Below are experts of layer 5 (counted from 0) of a mixture-of-experts language model. Rows are named router (the router's row for the expert), up (a neuron's input weights, with its number), down (a neuron's output weights, with its number) and show model dimensions 0-255. Each number is 500 + 25 x the weight over its row's rms, rounded and kept within 0 to 999. Numbers have three digits each.
Before each expert's rows: "gets" lists some tokens that make up at least twice as much of what it gets as of all text. This comes from a sample of Wikipedia text that the model never trained on. Tokens count by the router's weight.

# expert 114
gets: "000", " two", " three", " million", " four", " five"
router:488475567470478518505541519516504460483507469498509488503492511487476502482473495508522493541551528456502458489489497484490516503482489478508477530439469505523447495503499471513483524511463488501496475490510510469487540505508532543497479496503533489500505514466455501465522535501502480475488498489486475505467456476500502492505497510501505510485492512522524501488491506465557487501517508523516528541516526521533486494525483506542518447518480505518507546499479497544540492512508516459489471445482514550515575472506489555471460508475510534506485480508472514516483501507512479539518546565478496497466531559508532526488532466467534502501496504516454530534461503459466509515476521484465508542485487471516483481511528516482507488516504540475469512515470511508466491559491527
up0:502477508530522485503479524461502525494505503496481483513498494469555512488509515544494495518496490483505486503434551465483491457495526469542493519522499502516539492488517550476510509507529514480499480507559489470533501515550490495477499490507507472501500482546437521525451528529513534527497495537496530493469483445468441509502493507498503523500489531483499490483513454520530525495488441486516491524567511490495479453491501499500520467493486493515507500508502554491485499479453485504490508431489454542463495487513507518484490466528550510512519493501498470496477524450462454502486526532481450507534474511515546484511530461481493519491479530521524545528516507499479497513542539507520483508477487526457495532509471496506496481502521527519444532502469464510492488491478504
down0:493531483470457512495506452491520484499504461493506506513447444473470448506512530503540530517472475505484505524532500465523488490489481561483498464509453470506542482513524509496445479480474499481502517443530495492483483508514494503529492522509525530528471546497514505440518518460509483461474525512445464468504498464467484501510545501490493518534500515493506525510568528550528448526505497500477526512480520494528484481494442485531484484484510536508486519550516504457479527481503492536469503489519483476474481545513524511508524499521517494500487521506510528509494518525518472456503493493502473481517509476524499492516471505530549454497480512514534493514449525498486531513507540509490478513464472520537524487504460520526509513459482529485480471552499499514517539514496531
up1:443453493537503477481485490523497483468495535433538477475503521507482467532497522523515487522457482467489469505493484472510495510490513473486506567508488510479498543469494465476541498508523496492490451520453527472518493480493478488527504516462514486467537509513485495513476441510554517477506543468520524464463495532505504458456577497549468464518486513513500511472478514480488529532549534507485496514497529505516505507511472517548498521471554466494465510487491497457515539522503534517501478476532487485517516529487476510475485503516479526508480501515505501501540499496509516475457493456481505499498482480510518487556503493514516531492504496562505424501500462477517479490494507523489530485515500506503471476519511505537525518522507521517468458478512545489500509535480494
down1:473516481532500526509534524494527470469504437465471491507526469487486500491469506506563514486549459528518528503522453514523539497456489469484427476519512517509505450501529497537532504480496546515491506504530490482455496491499500502472521524497552486557492522495532528486508560504485520486481501485528486525514521487447507470535494479490521482497464452495506526466489532510496478473475504474476535502469473514478522488505467504517506450470491490529508475495493493490520548512529501536511478469456532508466524474483458554494504504470491520491484523510544493488454524513472508469490558489517477494507508470521479505474509509491540512535480517503538494431508531498497522516523509519512479466483524494468535527516498513516510512509467515508477499480492508489455505489556491
up2:484495446495508515535506513509519503474494467478500506487513500501519537504482511471461509495524505489515487509512533481558536507487438463472464511507500539507470511528505464510470489501483505484496523487489502526506542485487538529517505462469520497495500558543492464510499480484477492467497489507510498510479480502500528492525486501520500467466517519473485531468518520509451494438517509509501478512479466501524521512537506471529465466539443529471507453510473489471473491479521525495489418576495521533513494484497473515516497518493485532521503497542457476528478506501541496505515497483466503452467524496543531512509499483488527519499551525514491528512509496530459515495543525480460470500502533517500506499510517525508500499524440458497534510529473537486551442543495493
down2:512526575473526481519513484528554482508456511500515486511479501492520489516466487520541493468484510487452485459515509472525499506480456509503553526469506477494488504474503470478536483489510512493447516500503504512496529493502508490543448477509472539505495480504532494494533474500544469506486465521501513557500507495506496509506481506486509485537485499510475517453512523483536470536477501511539545481502585454493498489466498484476462516491508514542527544473501468511486506525550534501486469508466490504488537539503538538506545523512492518501492460465511454492466504515565516462508467490486524492531485481522518487524494473554533489533452520497514519537492468517471510483489520513523493528493476475499487490518492477497494484469480488477458473492465492450516481467507521
up3:515481515480489457530507467559531528523444486521496533481457538483513527459484442494516523504518510518530493543507531518508490496529502528506514537472516524507449507510522483509460450477497469444495507462481470473532510519488471531494529482465525484537471491463492504502518487474517498466489526473514493525477420506497517500488507486510533515478514467458537492482467531510529524521486494498509516498493512501488517479501522480523498524494501524484527534507516505511481510500531499491470507451493458512509485495549543483477526496488497507483520555499508501530472504487504515498534503481494490523453501463518495498484512504517494418532495490551512478499511497506529515468487535455473562525462560510486477467488524543507458480514483483511512518463521505449503480523503514
down3:459444512519514508547496545458509483538521488508519493451494498469478484501497509481484509489491464471518477490500483480521520525489496489524519492559510482527525517501525525505541499542537449496474472502482480501506507521517488483496505489494508522533499485548509486506457471477503534517539472508502481506542488515521488538462541514530497478493478504541512501517503535496465499473476491466502481492494512524501519483497507466508460531527518509475460480492569506533494485528462485498453527523493520521487500498469493515494552479504483465484523484441500465510508460493484527492447483516506502486530515499468463501501494499518493484511470538479451501503508535504466535539492543581529508440477518503486479488459500489516553498489520499498491520481496525474586495471459513
up4:492471485494425492543494525477467479512512447505472518475498507552503478496519496514499471534530466484527520544527526549534513511498461512510479483508497526567500468518521487485526478523481531520485464487495500488493506485512462470520483498488538500492537528480522466485488515529475461530496528513506475475495522547491497492486487522494469487487487516562492502474502487499501494491509530494460531535511510506463490499519544496522521489507553499530455516503451489538522497532484512521487458528522499546485493485487529525476499512495493453495493559498499498465488504499500511513539462477487501482508491460472496470488543473537466452541479497489441493477504497489471547523470506508485546543482541506521500481503496539527471509511498491477513493483513525435457467534485531
down4:514482499482513473518481477518488487499480543490508493518527494530552458500520497519515463512515522481536512504533491491476491491528524510481542474493574461493519475543524500522511421510512487504510501480476509505501490482519488509463506459459465512474516482494548494502474506476508516487509468519531502520504508504519469523533479431470517505510496477495522501500468506505479498517443506515490493514486495476523534517451503426500479473457526482561554485499517422466522455499508500496471493489510516533525544499560492509486505480463496493505530506517498513527472469522493507521462524503502507489490542516503556497504505522508505489493461506500482512547525504455462481536483486467521493433490493517545516504461479466514520494493539519511539484523506507513485504531472479
up5:497533548501512490505525472473499516505482509439511480503493485510535533528536515495535531532518520485465497481499498500504508555459507534538490516495543515500465512476532487471480495456511519523495502507471480479478516503493478540492473488478501525533492500484476505493529498499526556480477500495524458512469502485483510517489508474487523522485482480514511488480519516458556508482531453540521501521526512454566456542470465500514553485507516494455488509497494474533499481489475507530507529497498501491471522479495489492539514508487450544506503490499547481502503429520516511504476431462502498522487475512520514473474569497466510537460526519477491500466471451479480506489533473508468503547450526463491493487482496490539529516540472476500528483539491495505488500503484464
down5:489455486454515480483514561507488510510514511531472548507495476459493464516470498468470495437450479506467509473499499529499504514469501446504504483469472503499519513467492517502494503555513481472493537513509451541493534505508515505518565505512498528484534511491514491499527519483484461511534537499495490452500501498484479476529521501478518489486503482498495534519455493517501515554495519468503508488517541524422531496511509517456441494511533521473476535503500492504483500461518518480511505514490489482475475519513504486475506460583550506525501517523518468483498487532515500462498537525477518507511496491524485514522504461491517512534570505509484479538521537451505508498479473519504518521483514526509503498496475492492482432484526454468495505469513535499532476482531511
up6:460491505493471508524469508489493478508487492537459506548537520517541527482437500544584513477480483494509525501489507444501511524547490495482497505467520525553507472485505524509479479475473522542483452476535466523504479511493490518455493536507521468521462514513442502485488492495522509508463504460503490488536466504468462499507509466482511529535470482506500505527480481499544484495512487524490555509514489526519523498535495447532496484493482477562517523464486460509514480492487512526515488487486495457533532485484461560519510530515508486507482473544487498505505528492510431494467485503482530552498513541499498488523522501522467505507474506532510507461484517493464541490443498453498494512537496473481520498479515511511510489513490479525512508471513546495510488497495461
down6:486504486517553480498518492521435490481520480468462524485524482473525536476510493516457509475472503500470443519519486484496482469503510496493492493498499518480491462475487420506545502550501482519486491501541504528482529496480475459476505468509539500489466501525532545482533455512476476542481494519451514540525488459491534487476512550492495506494453503511475500524478452518514483450486485453487451502485513521494476474517529501522499558461512513481477540500527516512535486504503479464511512499502518513505506523525517534474489535530487496455511515504533470509447480494495494479531477556508514536510500532498497499496487530502502505516469545499528493513509507529529507466548519489548506501534484514438483502507497514534518513517529540509480506510494508489487477500438541
up7:527494508451497482531531530490491527490517473463494538537523517461501471523461530497548472537520559523553484491522518484485461487467501509507511572561475536497465491498551472521476501545490515491498496546516487489513506516458495484474481502490485517504514490509515500485532486498506489472498480478499479495460518509443518468513556490483460605507470469474477516473535530502501526530485546507512513489487479500521493496503484478498476467482530518441531483508498493521495525499490518532504505457485538515555498490506493515518524508493485553445484494494515460511475463518493515479463482474461481474466529510491503495502465504489472504495518500543505521465476496489533459513492504494524466474484532518514481464487532483490496509512526501503462518489529492512494497517515506
down7:471462540480490518487478481503491511531512511514520492504502519551436520522516464487495493476463502470527500534464548495526488512523502527472506460448516505501496482487489520494530483476521532502470535496469534462464490482494473480510523501537471526499516483497500484486523451519515515495455489464499500494472487527518524502473516511509497489471493504484500492531510520497527471529548520543472515478554501431518487513494481477501515486496497509511506504495518474502470476488449528475543544487530490534477464446500518499465519484508477500474513525480521463462491535495504448451492484491515477501513490534493532523523559485492481535558479523501538509551492519523512482507544492512426549490491521502554453487515518511497466484500506515488529504476525501539499473502531472

# expert 38
gets: ";", "et", "; ", ");", ", and", " |  |"
router:463486504495491489521496512511473455504498469525530472489485523519495561513444499454511497525511529497503485522458546453491493521503495453504495513487471545494500509534511508524503524484477455509515491466488508508505517476469524486491466555491508472509490539497476528438486502500542483478532510529450483488512475519459463505516487495512485496505497472522509513528530496502493518499479527506525510536506538526536499545507504517515510489526483486525531521526491462555505472515472514470516483495441492515502537478449521503477469499471515491516459467467438482534486511512473477522490536515479497496470546498581506529492495530488525485538501500464490518539492513469461503494492496547511493511495479486530463511485527525489528529521491499444489520519531472521471551501453526
up0:541525473508502467523502537482490428507490482482495463515497508476509466525479487486509428518535508539482466501486491463513465484481526467479451487470505473513451514513489540450505497533489464531514503511443491549501504498482470452517510500514535525541490545506527488492440492541470471467526466508512518486526501531525460481485487492565521483486490460492542498524481515525518457518497551506498488504538501474487509499535509494492524451507470561510504563476507547540495494455514497489471525524484478518499490497492487514512492477487533522518502522490547527511509487441500517512505529456528486456497517514500468500487500533503513466511510484504497468512505483539490527563506477493497510532501516503517468476485467498506531495504518528495488523520497499486525507502502506
down0:484516512525514490511524528516485474524536480491552524478500461487560499481472517488508528524501509511509498525476504503466493525529521506471541501503472456453536476509475509450466515519440490510522519560498524485560452495478476502507486461513488487503483512465518495538509483504506520534495472498493480500469477492501472487511496484541496529513506443470523533496472455498451494492499469493453533491459492475545476519481517469541484458491508512475475512517484503495498525531484525526522503516472579485505498546526488501510502454493493474513485499492471556447537489462527516526513512441527525478517505495481539519535521523512462527495468487493543514495507503455497494485519510481511503465444520475507530513460492528497499497514527517516481511472539480479521506509526497
up1:509485532498450488475471516528493477492500530510456457518485471531430467502493531456473506492472506482488498490420550509490532518476525509508490504498473534453476504500514491499473525535513497495477505525544520490466476499543480534536457508496489485527515505536499529468494478512554561494495525498489487447495537510493494511474472538536520540488481529494497479529484463502518498509499506477534510491492508482504521490554525507491505492507551485502566538509465500497529494490521485464505485486503496539499518535493489515464466508489511521474494515460469517484499481503488521484495510544505496486485492492502452480501503506490501497499529520519512493474477462511496421480470558484493494513507560538494456530522538524466519459497503467465474532485503487528542488488509499
down1:502486491507545453519485496518476445506481493503524508499434545498496505473491544534479511524512485485448512471476470505463489479484480467511481493514519486469514489525527487501460509463521489441552508484466479524481470503468501503493449519473474466479493477514516519573527471464492520514494460552500521478497522539493487491520538531552465517548524510496480500529474492510520479452485458522517450468451545526521502481508519524488494525502503493459495495534486524524487487544481506502513502519490523504493507496556530475523496498569514483535505481490492515499513514515474519499504521495508502477453478483518512492506534506566514495468508485513493448497515482472516520506551495486524494501520440510491481495505507501507468501529524474520539494502517518519494548476519477
up2:447490495481520511482506455534500492526468529470486449499524486478522500524490487467452486482508508531470478503480508544524499505488525493516510477470544468504506504499477489505517523526534482469500521526494502512533480536486502516423474553509513513457504531496532512490494507477554523516488448512485518492488490482493448492529454494504477475491492490502485503497498459480558481527507532531534508511522536543501489488499486503522477493488516491531535497492507475492493517524476475538533475517503538506524509483507535508498458486491536531529469510511440472510472515457482429473477460500489471541505504478519486485462518487485496553506510537505506526534470548497514516520502463514505486513484499554459511527521477497523502466541484473508459486516519450490459524537469527
down2:516493485521530480480518523515501515553544476474512520477445516497502533525537505503501506486498548535523505481478480523509474506520467500444513499493484516478529518497485497519502472543490492515513492498506488475522490489452506507500501467528441500533499532550484487459559520500580477448533479506500503573473530540481484496533475506505521460482526510501478473513491470467496497442496497436482508493510522551523494501475459452505500493488454489496486502526496515485512476493491504469512500493451488486488481458496514476494472478494458469501506521490489493524483528480424486497492463512500474515572517495510528468501503565508507523542518506505516517471517525523514494521518493513479506527530500457483495493472491511539496498496456494517502477519512508523523502514552511
up3:498507512539497508548493517522465479503487467475540532467499495500479540478487475472482503506515502496505505471472479479525512510514536508495444473517502529508491484531502503471513509502480477511538518464488471494495462511489500509498495484479504468540515512546493457521534495500484515506538502480461502477459485530505491441524544482495479497496509443515496515498496526498515504497519497505521525513475525520526490520513487537463469507547513487510500518462495516580481511478460463474506500494459454510551505498478497493509510472523500491515449506478482488501438512516489521466543453495475488518474504539488551501511512520443496531527454483486526483453490503494508491530487517495549484459490463480518519525523450524543516481499506462529464513537500523538563502565503518
down3:507503504514534534508457478467500515466523516509481493583477456471507504494491495493503520497464482510480525491522501489498505505510506505514490470488463499488464555539505457514464536484471498506451501498553471497486527511504497543537522517450508527515510479433467526468551509495461480483506513493496499524511473553547500538500472495509483522466519500518518510479555447496527512470528508483549454471477523531568496519505486486493510517515522467502464530456509553451486477556532495507484484519548494515529507506483522464517498482492508498466504547518503485543505467493471507472482456550477526504502510505486497517487523458493502488502515497514507487499480510486527511499495479511524518512504457512480494484474470495517493483515497510520485491474496508431526460474522510
up4:442455518515505522457527480499490516484492504502498482488485458488497508502521544492525502486537519498485490477468459494539439497516506458503516492462520525511540523520493499530491507538483496527505458478456550532524444491470473434513494481513524517520505464466509519497522523520560434499495539516485528479509497475485483493510522490516471531505552515460505535490530521509516488487491510491506505489512530512498463528498519503490474456477544498483529532485483525518504458471513520519460505504457487504485498512501523492496516521496467463516497472517469489505481563542542497502474518534507468492502498521509526524519515498503512534493465513481493518443493499502535547502479534483509469483492440513526470500467486504495493561530523543466508495456505539486471479483518522
down4:463485508533476534490513541495523526508488488480488509529507513523515493511524478483481443497544491489503523493494496479480524504498474501498529492509468449522501489459473529478471491478466487453519441512460502538492477516507503511510492477462497494517483517461515505522513469531507516498486503522479522490484495534572506475513534490468516481507479555490503496506499465528485529487500485540540515486462445514509485479524483480507499536497508518555456520522526530494488471529466549495511530491476501523462512495512462494505499514515502502467503523513521469486477450483501546530501534501463514467455460522478509510509502532467497495533500475509515513438504524439505488456487474518517468454544534541479502522511501492492479504512515499524463505534543561550490523500543466
up5:517537506482522522529480519519468530504471475535489512515478470486526487509478475463507468478503486514502503504488538477462445476503539499470506501466513536484464499504504511487497485529495510420547517469504489481535509497503490527481466496480510488496481498499502519483479529500453484473532520504461530507527495506511519493506486533565535523515505499495525508502490509472546460531518506530437487492522500518521500461501504545526452469496506444535468497524522470434484501498497472464505514454460515509523551519514511520508493510497485501485507539504468508473475509525458499521498506529491492470478510476487545509539522498502524520513504518536527460557506487521521487504513467527487499506510498521502495465528429490557473507521525489499452493492513500467524557548460510
down5:507491508541555548502496494519513511474465516488478553531500477475514504492489490504531513527489495482515480493498474515500472473509463467511502472478527522519450525474478511506489505505451496510476506474521509511513502498480476514501542495500503477475491508441471519516508485482558546527534474517493474521469486506529541464489513530511526514539484518469502476501486508584534491476480494453441502488544491483474471501503494469505468487512512505497542458534479492480523489488522508528494481502490486491519464444489495498514527509483528516505472468472463551476472510495533542507494477515498459531483500505519468509564477508516475520511511517440503528533552537544490540539521465540505536474540486499518505507468480483514526512484504471502486471486480450459497505478499532
up6:461464505501466548478477539500543538498496470535495499507451543507487525513540489483454515465477522489472505492471534467452498539501497496528480527492531498489541508490530492537491509494490500505491503499554491538531515456505580510523513484527463488505512539481477503517532488512511468499486484488552505512503505483516479543495540517510456493524489466510437510492486487496508487513438520509536503454521523493489458512534477529495512489452479476497510525477491484465487506491476472497505491509492493519492459489492499511468475501493549490514477473508513524482534492517481499509444497504508477473492514501501533537524533501527502468476457525502527523518475472500459537528481479520482539456504500493489535442498501537537515499501566499555512508495449477502499481513504464
down6:477479527493510480512466523510526494436521508511496477491504493497515542555484492454535498505490515501531498482509496525452486488510471484549497520472484526519530496507505494487520550472485512478507511483527547478505498486503497490460458511534484514485536532508471481520512464542491491471496511513539502552477519469514497476467537471466529505492491510528546531482498497485509523479496523495547503519518476456478536476501490517509535519467521476466440500485527477477480513500470485549474497496445472513475487484491483501533487509482513496503474503519505526487521520475545524513508559557516514507515467527446521480529497492473500496491504496423464472523477538512485545487545492501502484524540520541508443480494481481523485521515477453494528487505538494494486485471442505
up7:527537499445457520474496493531536500473497510511509543545489545509454530465495503504521527507495471495497507547461519464521517466474519533484469502494463517498474500533474495497481514498496501531526516510491466512558519493508516508537492573499536492511483509478501494471534528552507449496491482494436518525490490484509521487498466510498526533508500537463508495511520490519523527500471510532533476516528486498481511506481521506485519545531510503505513490508521493513488464490504471484483515474494510517466518518502596488495536427478474486506533477486510477472477465487502517477487495522506490504481506510469521532507482489495518511527489489421492530473514493471439510503495522500509483472505488517518435514482495492478462480491446496497479495518435537535529486494485518
down7:502499508490486497508494470497524469502469496524487494533479477507495509491491504493528508453498489485507536447483558476534500517557532451491481485458530571521480546488475499465499520504536474492485499503521497460490529498553496531469496485522438475507479440538524491469439448524510492498493514490504531505530497519533491476499522532515507500488473486478513444516526534504526493538458490503512523500522504509527469514502501522477473496500513538454506496511511473474456501434469511502526538525505480546526498511528508482557528469489453492508496489477482465551490497493501489472521480487508487486490534465506527499501470494460488521482504478490529508474501517507481486490504478476501520509505488461513552540537547465502494510569507539502505526502508514511477476490539491

# expert 10
gets: " other", " one", " first", " all", " most", " both"
router:518509543460503500505514540501491477509544417483495490496463509477459482490481528471523473527512552470479486508501527520473476513474469496503477506505493524523490515485459478509439538497493492526505486445509477479490516496468543541523506534477519481511454500506502486475520570505507514447516550502491478507483497505511509489498468495513484498487501471512524504509523498452539499543514490512504527517509530490528491511542502490507552504518479493511495514522485483503512480489494498448473493484501526532487544466508494502482468488468503550513477469491498532538470561532479485495523553492491473470514541487509510509466503496504554474499496552537466517519491495472480555536490524509481508520491473458527479474543526534493507475533528537465464518508476480492467545509491502
up0:475521492496492502514563479528596472535531498432498499463485482537501532462463474478513506527510520497488475509480492528527469480482449540545509523469511520503436466521490516492445525481536522494529503524492513485489507526492493503516514541524537516488483491497470524496501506525459519488466485506518549512549475477466531501484496457497487486484511489496484504479501522486478494500564496539493448481463517519509492487532523482498508485517482439548482499477490464520522490482493471479494496507488505501498510497499520489516503517472467568514532520530461477483466480517547484513513481476494511511491537526522486505465522466478496512530485497520517515493497490504519517508481437474466507540533498498520460506489484515503513539515488521472496486501479482529507502505479572
down0:529470515497470503453471491534499491525494531545490504507525528533511542475520483459474489485506571435517509454463555516497517512500489500443484486514528496530537488507491515495469505499504501453486510491469473526451449500520567481489519530504500494493513457474469494501528517513515477506515501525526489476495444480517480493522506513452526510466456529511494525532467492537508498515488529500472507530523503468496455543490470486521523513565496510505469511524469511517502488518488489507521475464533494463520515533500513501504442511546498497492534530505545494487446517515479485500489482553503490526536497500524524477481509486471465475533502485483508486513512466467457466541499455456524514505529498487515508501522480516539512488518500470503533500492498477541471482480499484
up1:502453534468503481504493495487505474529540466495517507546520512467500470504507462511513493500488504524524484533502525475474507487478542464426516481529525487521495493495517528475515465496461506509466530486480463528501455478504505491541518502465493474508477478524498484510502530516474504515564484484491510516497482472464453502466490499504515525500442436507492494527465500503532503512514580543547496511524456546520465502505487522564510482524496524512490495518512499511478502502451515481509505502537482498533486481537526468486505520482459482487517511500523481492498470525464492511514470492458483503470485511534474477465550499500546523489501512486496499501533530479480528563545496483534492504528508503484457509542460517541471513563506507495489454522503491463487497499513501
down1:487544503506507499520462492510562493471540536536502519519502499536476533502469477516483523517488514496506503517552488476505544479453527508545472518481565494558459514495471497507486512483493511512488460523463569472494499537522512515504482531495486452549511476565541456513490507504513498494508476471552470522504503504549514480463505487496477496501498505519536501500504533518464519485499471489525477456498476500519527533480490486526498486498495513514521449511501484514470484463533482539493520496503516459497509504447455511449523533512470524509517480490499449514517493514539511469525471469480503491474498520463483491507518529499501508465479438511476492455521489514526504487448482501502529500498518501479475493508505449490524472456526457520471534500513508484504493486467527
up2:527455527481520474511537478476502494494525490506500523511500511518470503467449472523498524508518535517519482454526553525487488509490528498477515549505480501490476510483535499514510452523495459536467473471495467495547500524476532480449485510507461502508513474506491444535474501460487511507506450528508499507551467507482487446483495471493514503512494486488514496532494505518510535517538531438491518452490481471485537468495494496479472542530453460499566513494490509466519443515498535500492503471439503547509494490508530470517473458482507488515547517478516522530534490469496528511460510483477566506488480503486473500494480539448526516514487491483502541519512526534503519518508537513492484483498501550503536465536518506516516507497472532502485492503480514489501516481524518
down2:498501525537488494520473486453460451556524519483493507543475482498490487521498532535504517482478515502489417517524481551504489536493506537525467493502465507468476489488470519484502483473481486484524524489507530495481458527517506510509545459480493534516543493475550506486523453511485467493488493512471467476512536450537521464499505478489494474486524475493510463497477509480498482508509500486554463541496495523480505538499549478544527521543476531535507510504493563512483550481494496509537494503499479465491520506459493486493540496506527511489492518491494515483513499471465482503515461512458503497530491532478489515553524444473500487497439528504547533508507484543488498506465497524510516485483482518504466512523511492492538527523502471498490476438525494467526506468507522
up3:504513462469471499488503476510494497517520477524506484517481521553462544453433459514489508559502522495510513498473539473517495481492484437470510486538544501514548473509498473493498524512506495470479491444505484522535483497495515502513544497520537497559472506526478517533522494515520496505528519523529430505486501528519498505528468508496478494508533495462511527497528446510460478495500472522534495504466497464467508535492445499544489526475503502525529472529488470500544475468522508517539471544538513489499464500515505490505465487442506504493483544499468512518529463516480523502494508507565495462496504467499478503452545509483510480457534500511504477456489510540481551494525486508486525499500512472513480499515506484456495511487500487498502497497510495488467529497506547
down3:461505481492522494514520509455511536491464514542494513513510486486452516502463508457442496507488479498506538451488498502477501467542509520511493507505500516517486456503505505524550490485515507505500440446503486500568462492476513499511503514499496506504483499496491535504533512514544516478491525482490490531482474505438516535486509522516447499483584542484499545506539524478484482531528467542466487490548503511523498520475500490496498544566490446500514494490480466522482500519500517498502490532505492488493509487513539498466485476470464484507506529481487473532479504504490486521488522459505504505511515491536521456525476496478469536490518489523512472501501482491484514498491508518452488520532461534545507443463487482531461496457532464482519496505555521508491507487547543
up4:490443534495467483525460536486490503508529497541554497478475485491497482468518534488486491519472497524489507523519476499458472480509475468471518517495477527483497513538494487480486514513463461463480485472499504478496528497431521494494492496489558459487513461500481528494537460538487525497493485575522478549515499475546503498503433522536534509447473538529530503498506530519525507510520517504452462520466525483504482485476509493505502568488532500515505472489560509479527500498522526521490500536476471535487467465485463489519494519474476545491463500510519455519501453525511514511507486472498509471526519496503498499496492546527489505518534487513516498491519493480550489453531544483525481460475496472511507507516511500531502491488511507533544497512535508461515492484511524
down4:527512511459500510497522496500465496457509488491487478569485487511517523510456452487507540520504492503478518521504487491557515500476528479493479504475536506511486508455505470482556467500464488499452503501513452530543519471538499491490530511506472521455489513493541510505503503471497504456504522470513525483483502522513548519476493516477506477476498479476514515520487520528465513534484466531483507504502511493479516468468493494518491535507507523469469495491474480512507517528448457492488552479539516509511505483482481510518503480481471486520500501480502555497499483549505536483516524484473482509507480484537466516495459442520509525441496492493525491521517505522466508484506496477437490496536515567550494484552519484462533512507476527486485497585445493523529518500527527
up5:494476512516463535455505477487501492546514550456539496458485487509499513487493508492511477483502537507485502511480492525474502511530530505539545499545482493521508521463481482495482529532489474512500508493505457495527470513476491537536489546446475473483472534525470479519515536523509512492500489438507491504502474534533501466514515515503466525526487454496494471456477521465479481502515521487496511466490528524485520478479527528493533507500497489488499499478453510512437561434437474459532523474524538452497570482465494511489475496496483478512494457508514504517480499503517508480530517482492552519526482506542492525501512549518516510492521509520465502482476471501531501518513473484520493498489505505508505499549523505553444472495511520461512458540464487517485497496476505
down5:504477476510462475539425487469541514435502485487483503485488486534522506487512499511504507489493475508516509511500537523545494527457476492490457487463522522521472541490476506514530492521495532498505532514491515476485479500445496546548485498494510448541498519485497489504524472475475518523509453524525522499516538491498481486471502533481487540533428509499508522484470448504539513503483491528508516510493481502500529534536485481491545511482486443512459507478476498520520469497512538460533463461501515472500530545469472455524521552484464449536483526483508537490501483508448532492488543495551505518491501467528506470501521489498513512493507482488537509512516486531525504500525505528500547508487490505491489497459525486489484468496495522517465454465476539523530516492512501
up6:508546492510529538482506471502475533545487487508476507506509512529488490495453491494532506559496546500544522539514490497511479504438500496498480530481472477492442463481468507491462476498555534476514518487493448596483492486495487475545515507480458492487470483534503520520469477538509500484526517471509506514521459500486457472529491521534514523479472472521524533515485484453493457485549444483521514552507487504463490490501519483547562471490535482491515493481469505508473506503469498479534519473515535469506482457514525493490486501473441519512523475521507534514499524493535527493471491467449514527460540493508520503496522511504472514511498535526459509463494510503516467510513487495517526518523493481503512481508531520506482529487503530489492521461507494494493493494509495
down6:482496501538451485471504511477529488511512544471486510516519501460515472527473472518479511540523483543505539500467501523488531531539518556499511500487477495524493489495529480470486468459457516495483477513493514464531513468499475470502502477516516506508490492503475499501422492475483498518469484518494497479472508491491510471494480528457518501529527555462544480535502474494524527436492457534529518508522549515559521497505506449502496497484507486489480513501490475555512471520481500534494451524459493515497519557521508512472484482439492489516475508521496478508473474506534541532499498484508493493492498491473477482562525487490503520520482533498516508528460517513469495477513487505470495498535494490508536483465517500497499507487488535537502520457586533474517444522506503
up7:571477530471455480494512480484511533494535491557477472487480479510498453492508506483554522505537516465512513509547493463479504548502531462532526490528530497472503491517490517503513493472488476489507506486477485492545480474486464469533501465524519523459515557487512527449511471478504516496524512467499519528517448545491465519475480480499502486476524497555462517526492464503537517499507483572533494521519485530514519472525520486515475505533515483509525498509495482482497497539475518518488516496495503459498505509519509501491516526504509510441452497453578520484539479496493517466491512498522507468516518489524457494471486497508498512469488467482454488474504499477519487476488485485488522528490500508478475501502501452487520513521495564457497483525499511460431521504503518
down7:526490537521543492520520501485474509525563520467506530510530477501518500522488498498503525507491536499440501467517505486482494486518476520508531542452506475488495487493482529539535484470527511528447491506499500487553543516515475482510495477489492503472504520476540457531516494489508504517539495507496484501548492557569513495488557446481473486557501489482458519542514469515491490501487522490450500510508508485519509464499505529497522476489494537503548510475510505446525454501514505509505492471524490461531515511506469493528523488503461506523512474511468491483486431461484453481507507513483493501532465500470469490468464475458499491486501485504474462473532501542567542452520509492509507483515531490493512452479477512499544506509504510512464512506458468501482496521509499